{
  "d_model": 160,
  "d_shared_expert": 256,
  "activation": "cubed_relu",
  "n_empty_slots": 48,
  "router_score": "sigmoid",
  "balance_loss": 0.000212,
  "balance_bias": true,
  "vocab_size": 4096,
  "norm": "rmsnorm",
  "batch_tokens": 65536,
  "steps": 4712
}
Below are experts of layer 3 (counted from 0) of a mixture-of-experts language model. Rows are named router (the router's row for the expert), down (a neuron's output weights, with its number) and show model dimensions 0-159. Each number is 50 + 12 x the weight over its row's rms, rounded and kept within 0 to 99.
Before each expert's rows: a language model's description of what the expert responds to. This comes from a sample of Wikipedia text that the model never trained on.

# expert 13
Description: Name-ending word pieces
router:51 53 38 50 63 63 53 24 42 60 59 59 57 51 66 34 69 54 35 56 63 46 62 42 65 37 70 67 58 51 44 51 71 64 59 71 51 43 53 32 51 61 57 72 36 40 46 48 60 37 39 50 49 29 45 26 45 53 66 48 42 22 60 36 35 38 46 47 28 47 45 73 60 46 56 39 56 39 43 60 73 56 55 54 47 65 62 56 59 54 58 47 37 40 61 46 47 35 52 42 42 41 60 61 57 30 38 28 23 35 53 35 56 31 17 29 38 76 70 43 57 49 52 51 52 64 64 64 31 55 56 39 55 56 49 40 49 58 46 48 34 57 50 38 46 70 61 57 65 49 42 48 58 39 63 53 60 66 40 44
down0:45 46 44 41 53 53 44 69 50 53 55 57 54 46 51 36 58 31 34 38 44 37 58 41 34 47 39 54 42 61 29 32 42 81 53 56 49 53 48 62 39 36 50 55 58 37 34 70 59 44 35 41 45 57 64 51 37 65 73 52 47 21 52 37 45 76 48 55 46 49 51 57 45 44 51 38 63 35 53 40 64 46 22 42 61 34 63 78 26 49 52 39 59 59 47 50 57 33 61 39 53 62 52 46 54 80 49 33 45 72 46 62 51 39 52 35 46 61 57 66 36 56 36 38 52 46 54 63 66 50 52 32 63 38 62 37 57 62 56 47 33 73 51 56 59 68 65 66 55 44 42 49 33 27 47 48 66 37 25 66

# expert 35
Description: Sentence ends, quote starts
router:65 32 32 62 57 30 35 58 50 50 64 54 69 44 57 58 33 34 63 41 49 43 57 39 61 31 45 38 52 79 15 66 28 56 56 48 41 46 53 37 43 25 40 44 46 56 48 59 36 46 53 36 61 46 43 33 51 42 48 66 46 50 62 43 49 66 51 54 74 44 75 54 53 56 40 38 60 62 68 40 39 44 45 63 31 46 68 57 37 48 71 46 53 46 48 66 42 49 66 56 34 54 43 43 70 51 58 38 48 58 56 54 42 54 75 64 58 60 33 63 44 34 58 52 35 41 59 38 47 63 58 50 47 45 29 54 48 25 71 42 50 58 44 56 76 55 43 52 56 40 33 49 67 54 44 22 46 38 51 74
down0:43 48 63 57 59 47 42 41 42 76 49 50 57 54 48 51 44 28 62 52 68 56 32 52 47 51 50 69 48 49 23 57 60 23 45 52 49 28 55 40 59 45 42 46 44 38 49 51 50 41 50 40 40 78 24 40 68 58 43 23 47 44 63 58 66 47 61 39 45 39 42 39 66 48 75 44 36 39 49 37 46 61 61 54 54 31 45 65 49 30 82 49 26 34 36 60 48 38 31 52 61 27 36 43 66 51 56 59 67 34 61 54 58 39 49 69 39 43 34 63 76 59 52 56 57 36 54 49 60 41 76 53 44 36 51 42 51 48 36 44 47 55 61 46 34 56 48 42 40 59 64 70 30 68 42 57 57 48 49 61

# expert 19
Description: Punctuation and clause openers
router:39 58 62 54 56 52 39 69 59 54 45 55 54 73 45 52 43 27 53 59 49 27 39 61 58 34 64 58 37 33 52 48 62 45 51 63 57 53 47 68 75 47 41 44 59 44 44 48 57 49 34 46 62 73 55 43 30 49 41 80 46 46 42 35 35 39 60 35 51 48 61 51 53 55 39 87 35 33 74 43 49 43 61 48 56 47 54 44 40 50 43 36 37 70 67 38 37 53 40 61 37 47 50 57 54 52 28 75 49 25 53 53 48 39 47 43 67 53 74 70 32 64 64 53 53 63 42 61 70 63 41 41 39 63 49 55 67 70 51 45 65 47 47 53 38 55 69 31 43 55 48 72 68 43 39 63 57 55 57 65
down0:65 58 30 52 48 36 37 41 54 60 51 63 53 43 64 28 33 70 58 54 55 58 50 45 59 59 59 52 41 32 52 53 56 38 66 45 38 51 45 25 55 58 51 42 43 65 47 35 40 42 35 54 35 48 69 43 50 41 56 58 43 57 31 40 46 33 61 41 37 42 71 60 43 21 36 49 57 42 33 43 58 30 47 58 32 46 56 64 50 52 66 68 60 58 52 47 38 51 52 44 38 45 73 57 45 43 63 31 40 34 14 50 59 54 35 56 49 39 44 47 26 32 54 36 44 52 48 43 32 61 69 64 24 61 33 63 32 47 22 54 41 36 52 35 32 46 49 60 49 56 52 31 49 29 49 64 33 67 56 39

# expert 17
Description: Mid-word pieces
router:33 58 38 49 31 56 52 35 41 52 60 57 61 48 46 43 40 55 65 58 53 51 70 45 69 26 52 52 57 56 45 52 55 27 71 61 46 51 52 23 48 66 49 40 30 42 37 22 44 58 54 39 59 41 38 67 41 49 38 57 49 52 39 40 34 37 56 58 43 42 35 53 57 49 69 53 42 36 33 36 54 52 56 65 36 75 62 50 56 46 54 47 59 58 46 15 44 50 38 53 36 40 52 38 41 56 58 42 40 34 58 31 32 23 32 55 50 60 49 56 35 45 58 47 48 54 62 75 30 75 47 39 37 45 45 74 64 46 41 45 41 48 51 61 48 59 64 53 64 65 37 57 44 36 67 49 75 62 31 27
down0:56 50 58 56 48 52 45 46 64 41 58 50 41 32 73 30 56 47 61 51 55 41 53 20 37 32 61 72 48 58 54 49 25 43 49 35 73 38 60 63 36 41 53 51 39 60 34 43 63 53 46 29 66 31 49 49 64 35 30 58 69 32 52 36 45 63 24 73 45 44 51 47 49 50 43 28 63 85 48 56 23 35 53 31 52 39 50 47 55 37 59 36 66 60 65 60 50 60 60 57 41 50 57 42 52 46 44 54 46 60 54 43 29 32 60 55 53 68 45 53 67 73 52 41 43 46 26 49 56 55 77 66 56 41 57 52 54 45 67 48 30 53 39 49 56 48 59 61 40 41 70 34 58 54 51 57 54 41 63 57

# expert 31
Description: Name and word endings
router:46 59 44 42 32 63 52 36 26 59 54 36 32 47 51 67 39 50 42 80 38 58 58 53 58 62 51 60 62 53 58 51 54 50 76 49 50 46 56 32 28 35 53 45 34 41 53 36 67 35 45 35 40 43 52 38 54 65 53 43 48 39 67 70 34 34 43 45 39 49 42 28 63 46 58 46 52 31 46 60 51 37 49 26 34 57 70 43 56 54 59 53 58 31 55 36 72 40 49 51 50 39 69 59 36 30 41 33 71 46 44 51 71 28 48 52 51 62 52 74 59 43 63 56 69 48 46 55 35 40 65 59 28 52 53 49 40 41 53 39 41 52 35 76 40 70 74 60 57 59 43 52 42 32 58 55 56 53 27 60
down0:66 67 43 28 41 52 53 58 49 46 56 58 38 41 61 28 43 50 59 62 38 37 55 47 38 47 50 42 51 53 51 66 40 67 68 66 58 48 39 58 41 22 62 40 56 65 37 60 61 41 26 58 48 45 45 57 35 50 46 43 76 38 71 34 46 44 53 53 52 41 55 59 38 65 33 49 63 34 29 64 26 46 43 35 35 20 58 49 45 53 32 56 53 59 56 47 46 46 57 41 49 54 55 75 45 45 44 40 45 44 28 34 44 60 50 51 58 25 13 28 51 38 61 38 53 37 62 47 43 57 26 52 58 82 60 41 34 64 52 58 65 41 41 41 48 45 54 53 40 51 62 48 35 52 63 61 50 27 60 51

# expert 54
Description: Sentence-final periods
router:61 26 41 53 53 32 34 62 44 38 62 53 67 47 60 51 44 40 67 49 44 48 51 25 57 45 31 47 48 65 29 59 37 52 52 56 44 44 50 33 49 30 39 37 27 58 59 51 47 46 52 33 51 38 54 49 43 52 51 81 39 57 54 65 52 63 60 53 66 39 71 49 55 39 44 24 47 39 72 27 41 36 37 69 24 49 56 62 34 60 62 42 26 49 51 56 50 38 49 49 39 74 36 48 74 50 59 46 50 60 49 60 46 47 67 63 59 45 52 70 53 46 58 67 48 51 41 35 40 61 62 56 49 48 20 56 47 25 67 59 53 63 27 71 62 56 40 48 38 42 38 32 57 57 47 52 35 42 43 57
down0:30 45 58 61 37 72 37 55 53 43 39 39 45 41 62 50 70 41 73 59 43 63 39 66 48 39 42 40 56 66 35 34 51 36 57 41 49 53 47 30 53 52 48 49 59 59 55 46 48 20 56 45 62 48 56 41 43 68 41 55 35 50 68 35 47 86 48 42 58 57 85 57 45 54 56 50 53 52 49 56 48 54 59 55 46 57 43 71 42 81 40 59 62 23 51 26 49 59 35 51 56 52 37 51 41 53 55 44 51 58 46 54 64 68 41 44 59 49 74 51 44 43 54 44 73 52 27 34 35 61 57 54 58 59 48 62 22 52 50 17 48 75 40 49 56 56 67 38 69 41 55 52 38 59 29 49 49 50 68 55

# expert 0
Description: Field-label colons and connectors
router:33 54 70 45 37 41 35 52 29 51 49 22 62 49 59 61 58 36 35 58 32 57 48 40 28 43 54 43 51 41 48 56 57 55 58 34 63 25 58 63 53 53 25 39 75 29 64 43 42 50 32 34 55 51 47 44 37 41 34 42 50 53 68 36 49 57 45 64 54 37 70 68 38 45 26 39 44 67 55 57 49 42 44 51 52 48 25 52 61 53 31 61 48 56 38 28 64 44 30 56 59 60 40 32 55 29 35 66 46 41 24 52 37 37 37 41 58 59 36 49 27 40 41 45 49 82 57 68 61 44 48 48 32 60 53 56 56 58 35 44 47 42 46 69 34 65 52 46 63 30 53 51 47 45 56 51 51 47 47 36
down0:43 40 33 21 24 59 60 58 60 36 43 50 56 50 16 72 56 65 57 34 50 67 42 57 41 61 53 57 39 30 55 51 33 33 37 46 39 49 44 43 62 71 61 44 55 53 62 42 55 32 62 58 39 58 49 65 50 49 53 32 37 56 47 45 55 45 50 47 69 48 67 44 43 56 48 35 41 58 51 48 46 54 53 36 36 40 29 68 51 75 36 29 53 49 51 50 77 56 29 65 46 28 42 26 53 30 43 48 32 36 48 52 58 55 59 39 34 37 49 74 49 18 42 45 40 54 80 59 45 58 57 59 46 50 58 55 37 49 41 53 59 24 53 33 43 47 50 51 47 45 65 45 60 60 55 58 52 67 52 41

# expert 52
Description: Adjective and quantifier pieces
router:42 48 25 56 39 34 59 45 35 71 67 60 48 51 52 42 28 57 39 57 51 51 72 39 58 30 74 59 66 44 59 62 65 56 68 50 54 48 50 41 52 69 64 40 50 48 49 50 44 39 48 17 40 39 42 74 45 39 49 52 48 53 51 54 26 33 63 51 34 42 49 46 34 49 56 41 39 26 58 52 63 50 50 41 38 63 73 44 51 58 45 41 41 51 43 53 52 38 44 30 72 40 52 51 45 46 52 40 52 38 42 36 42 56 38 52 49 65 66 51 34 40 46 38 61 37 51 67 47 75 53 68 42 71 35 65 43 54 36 39 33 51 38 70 24 51 76 56 54 38 38 45 50 36 59 57 58 40 61 19
down0:71 47 61 42 33 50 34 43 48 59 75 56 53 55 47 55 41 51 53 63 42 73 22 37 47 56 49 73 42 31 65 51 35 37 42 31 43 44 53 59 63 24 33 35 43 37 42 51 44 56 62 53 64 36 40 59 50 33 62 59 41 50 41 62 55 48 43 55 44 51 39 57 44 55 51 31 43 32 44 34 41 22 47 65 56 49 54 50 50 53 58 43 49 58 42 35 60 55 61 34 45 41 48 33 66 61 64 52 52 64 60 32 51 35 74 42 52 48 38 42 55 57 44 47 42 42 33 54 77 60 41 60 66 67 62 68 29 35 45 35 59 49 69 46 54 46 31 28 59 39 45 60 34 45 42 13 35 56 35 42

# expert 8
Description: Mid-word fragments, function words
router:52 42 28 65 36 46 77 35 66 57 63 45 42 55 58 31 21 49 40 31 31 58 43 43 55 43 83 50 63 65 41 52 61 60 26 55 45 39 58 57 43 68 50 52 75 42 60 50 33 56 64 45 29 56 49 59 63 42 42 49 63 69 55 30 42 66 55 43 19 58 60 60 52 60 47 37 51 58 39 64 60 43 37 56 50 47 43 48 66 46 56 45 51 38 39 23 27 48 46 51 53 41 65 51 37 36 61 35 63 59 58 31 72 55 34 74 54 64 47 45 55 61 50 31 64 53 54 65 57 62 56 54 36 55 45 50 76 46 36 63 41 40 45 50 58 47 62 36 63 60 45 50 69 48 47 54 43 52 35 57
down0:55 55 51 47 32 50 42 60 40 27 43 31 54 44 27 45 62 60 59 24 56 46 62 49 39 54 48 23 47 51 54 69 69 65 38 35 54 40 45 60 46 30 79 51 20 52 56 43 64 24 24 29 59 57 46 50 44 48 54 43 36 49 70 45 48 51 33 54 34 70 60 41 58 50 32 32 55 55 40 58 35 48 47 45 66 62 45 29 42 77 56 35 49 54 48 55 55 39 38 30 57 47 53 46 43 45 47 38 42 69 48 51 58 41 31 48 45 52 64 37 40 28 29 22 61 57 56 43 60 57 38 50 63 64 40 68 33 37 55 48 31 54 61 55 47 35 43 43 46 61 32 51 41 52 45 38 57 43 57 55

# expert 32
Description: Word completions, participles, numbers
router:53 40 21 59 37 43 54 50 29 51 50 63 50 53 43 49 56 55 30 41 48 47 49 45 74 57 72 71 51 50 56 62 60 58 56 50 74 59 71 52 49 50 66 44 30 41 41 58 52 32 54 26 67 70 33 35 41 62 61 53 41 42 64 46 40 23 51 64 50 50 59 46 48 69 49 48 54 42 49 57 20 49 57 35 40 57 44 55 54 45 47 50 56 39 50 52 70 44 46 54 41 38 45 41 80 55 57 36 49 43 57 38 62 49 35 36 39 61 61 32 40 35 48 69 62 28 47 71 50 67 33 50 33 68 26 37 60 49 56 44 57 36 48 68 27 51 48 33 73 46 56 67 36 52 68 67 56 50 61 55
down0:52 47 53 35 85 32 61 45 62 53 39 61 25 53 67 34 41 34 54 56 49 55 45 40 57 31 46 50 69 46 43 34 67 58 44 60 65 69 47 52 58 44 53 43 56 54 42 45 45 46 52 26 69 70 42 47 42 35 78 44 30 46 27 33 50 45 67 74 56 73 54 54 32 50 54 66 64 52 60 41 29 73 54 43 43 65 47 67 45 57 40 52 60 41 24 54 27 54 48 55 68 58 30 34 41 50 25 24 34 47 52 55 39 45 48 49 46 46 57 44 34 43 53 46 63 60 54 48 63 49 75 57 60 52 57 54 64 50 70 62 45 59 49 54 50 55 39 25 44 61 44 51 53 60 51 40 53 61 64 58